config = dict(
    num_hidden_layers=13,
    hidden_size=160,
    n_experts=96,
    experts_per_token=8,
    d_expert=32,
    d_shared_expert=256,
    hidden_act='cubed_relu',
    moe_layers=[0, 1, 2, 3, 4, 5, 6, 7, 8, 9, 10, 11, 12],
    n_empty_slots=48,
    router_score='sigmoid',
    normalize_top_k=False,
    routed_scale=0.707,
    balance_loss=0.000212,
    balance_bias=True,
    router_logit_norm=1.0,
    init_std_router=0.00845,
    lr_router=0.00119,
    vocab_size=4096,
    norm='rmsnorm',
    norm_eps=1e-06,
    tie_word_embeddings=False,
    optimizer='adamw',
    learning_rate=0.00432,
    beta1=0.95,
    beta2=0.95,
    batch_tokens=65536,
    max_seq_len=1024,
    train_tokens=308800000,
    max_steps=4712,
    dataset='wikipedia_en',
)
Below are experts of layer 3 (counted from 0) of a mixture-of-experts language model. Rows are named router (the router's row for the expert), up (a neuron's input weights, with its number) and show model dimensions 0-159. Each number is 200 + 20 x the weight over its row's rms, rounded and kept within 0 to 999.
Before each expert's rows: "comes after" lists some tokens at least twice as common just before its tokens as in all text. This comes from a sample of Wikipedia text that the model never trained on. Tokens count by the router's weight.

# expert 5
comes after: "-", "\n", ")", ";", " B", " •"
router,239,183,217,202,187,222,179,222,229,163,156,190,211,191,206,217,200,198,225,177,209,197,197,200,197,209,197,216,236,205,226,244,193,215,201,172,221,201,200,223,179,185,171,185,236,213,176,202,207,194,160,219,212,165,187,233,186,204,207,185,203,175,185,226,207,203,163,209,192,177,204,168,192,215,203,209,237,239,204,217,216,236,199,222,209,180,189,211,213,201,228,208,183,191,173,221,188,200,206,187,188,191,186,208,173,183,203,203,189,223,221,244,202,222,205,227,186,165,181,166,190,204,208,222,229,183,216,194,185,183,216,217,208,223,224,221,167,179,187,200,204,184,200,200,226,205,180,211,176,201,236,233,174,233,208,256,211,209,221,211
up2,215,220,216,229,196,221,189,215,243,197,176,173,172,204,182,204,170,206,221,234,221,179,198,182,186,195,209,192,205,186,197,190,177,211,166,204,179,189,188,226,228,236,189,208,219,243,232,189,197,190,173,169,192,192,207,190,195,187,196,230,198,201,219,213,184,230,182,198,201,179,176,192,207,195,193,208,197,182,236,203,182,216,194,170,180,184,200,200,216,217,191,192,217,224,229,209,200,209,239,208,182,194,213,204,198,178,200,255,188,161,188,226,214,212,233,168,205,174,173,202,188,198,173,223,200,186,176,209,253,180,206,221,180,207,189,185,209,182,199,217,254,208,199,181,170,184,202,197,210,168,195,184,181,227,206,197,163,169,168,165

# expert 59
comes after: "\n", "==", " ==", "===", " ===", " information"
router,209,176,222,192,198,192,193,190,197,185,186,192,188,187,217,224,213,195,203,197,200,218,178,225,166,172,200,209,215,190,188,220,219,202,192,214,210,179,175,236,200,160,175,219,210,212,196,200,201,194,167,183,235,176,218,182,192,227,170,201,185,193,189,198,182,197,189,221,177,184,186,169,193,232,223,178,219,209,170,182,213,241,208,224,194,157,170,182,162,241,209,196,200,183,209,216,221,207,191,212,165,204,226,179,221,186,177,197,205,216,202,196,174,218,258,196,209,217,136,187,175,233,200,209,186,183,175,197,173,189,187,210,211,230,200,202,189,215,191,222,233,191,192,179,198,201,202,209,221,245,192,211,166,224,190,167,175,210,207,228
up1,203,187,162,242,239,147,199,218,229,225,187,185,193,181,223,179,210,182,195,211,212,207,194,196,149,243,207,233,205,185,193,216,202,229,186,207,211,205,204,200,163,206,183,195,191,224,202,190,227,216,181,193,218,191,191,167,209,208,164,203,217,213,211,218,216,175,209,199,194,240,201,195,195,201,184,236,222,195,209,213,162,206,225,228,178,211,215,211,204,209,205,178,180,236,177,199,183,178,257,212,198,216,205,213,170,176,225,174,180,219,196,201,186,236,178,206,173,216,194,187,192,212,183,189,181,188,184,202,187,191,190,213,191,171,173,182,240,167,199,196,185,181,199,177,218,179,200,173,173,194,227,204,176,214,191,174,171,209,189,182

# expert 39
comes after: "-", "\n", " ", ")", "|", " •"
router,230,178,220,203,220,199,184,219,223,176,173,189,213,194,215,207,210,188,199,177,176,165,180,194,187,218,194,214,237,193,208,201,199,217,196,185,227,182,219,224,167,228,190,209,262,193,201,189,183,205,178,217,219,149,191,244,197,199,210,180,205,201,192,207,219,198,185,223,189,205,230,181,194,186,204,209,211,223,213,223,207,214,194,234,198,179,167,194,228,197,228,220,227,172,189,207,202,204,199,171,188,210,189,192,145,202,230,192,177,236,217,235,214,199,221,230,201,161,158,177,197,193,208,191,207,172,222,198,183,163,203,223,228,208,230,212,188,196,190,213,216,203,193,225,195,188,182,206,181,181,223,207,185,221,220,242,206,194,241,193
up2,208,213,191,162,207,158,217,201,225,204,188,182,178,215,209,262,171,185,201,182,195,226,203,204,212,197,219,199,197,217,205,208,200,163,174,174,212,210,203,233,172,216,170,197,195,213,198,175,177,247,192,196,207,168,209,216,217,188,209,164,217,222,218,213,211,194,223,202,197,220,210,186,180,252,206,220,215,246,221,199,204,208,181,215,230,193,173,182,193,227,214,203,195,226,192,214,209,231,197,181,210,228,196,162,195,208,188,217,232,235,176,201,159,217,202,214,195,175,212,186,199,203,229,176,227,196,194,189,227,208,205,210,234,190,199,208,220,222,193,188,196,201,227,196,200,196,192,157,227,202,225,180,185,205,160,179,202,241,194,182

# expert 90
comes after: "\n", ")", "-", "==", "°", " "
router,231,216,222,194,203,206,194,223,187,188,166,170,193,136,213,251,218,194,199,185,175,177,185,195,177,183,170,209,230,180,211,231,170,194,195,181,194,156,197,216,209,211,189,231,239,199,181,210,197,182,181,202,199,165,206,228,170,190,223,185,206,180,183,203,204,199,167,217,199,192,194,179,213,199,214,199,180,208,191,222,186,229,187,221,187,187,160,196,206,217,205,193,192,174,163,211,195,188,157,206,194,241,200,198,215,176,205,235,183,214,206,234,180,201,223,226,215,176,166,195,179,230,230,215,195,222,209,189,210,160,195,248,201,215,215,205,214,201,217,218,198,190,220,205,193,206,191,223,213,196,216,194,190,180,216,208,206,197,250,212
up0,193,178,191,191,157,182,227,191,213,181,210,185,204,204,177,179,187,204,224,203,217,209,185,204,205,231,178,168,167,243,176,190,191,213,185,213,168,192,222,209,204,195,207,158,172,218,208,202,190,226,246,221,209,217,220,199,234,209,220,179,226,203,202,219,251,200,190,182,241,228,195,242,177,219,189,214,198,212,219,194,178,207,201,177,205,184,220,228,173,207,190,206,214,194,219,200,228,212,228,174,214,188,177,181,200,195,203,182,224,187,213,219,207,228,196,184,191,182,192,236,228,178,173,197,216,191,172,164,227,180,192,186,189,184,183,178,206,186,189,227,223,245,216,179,227,188,187,222,161,231,207,215,191,212,187,187,199,168,203,205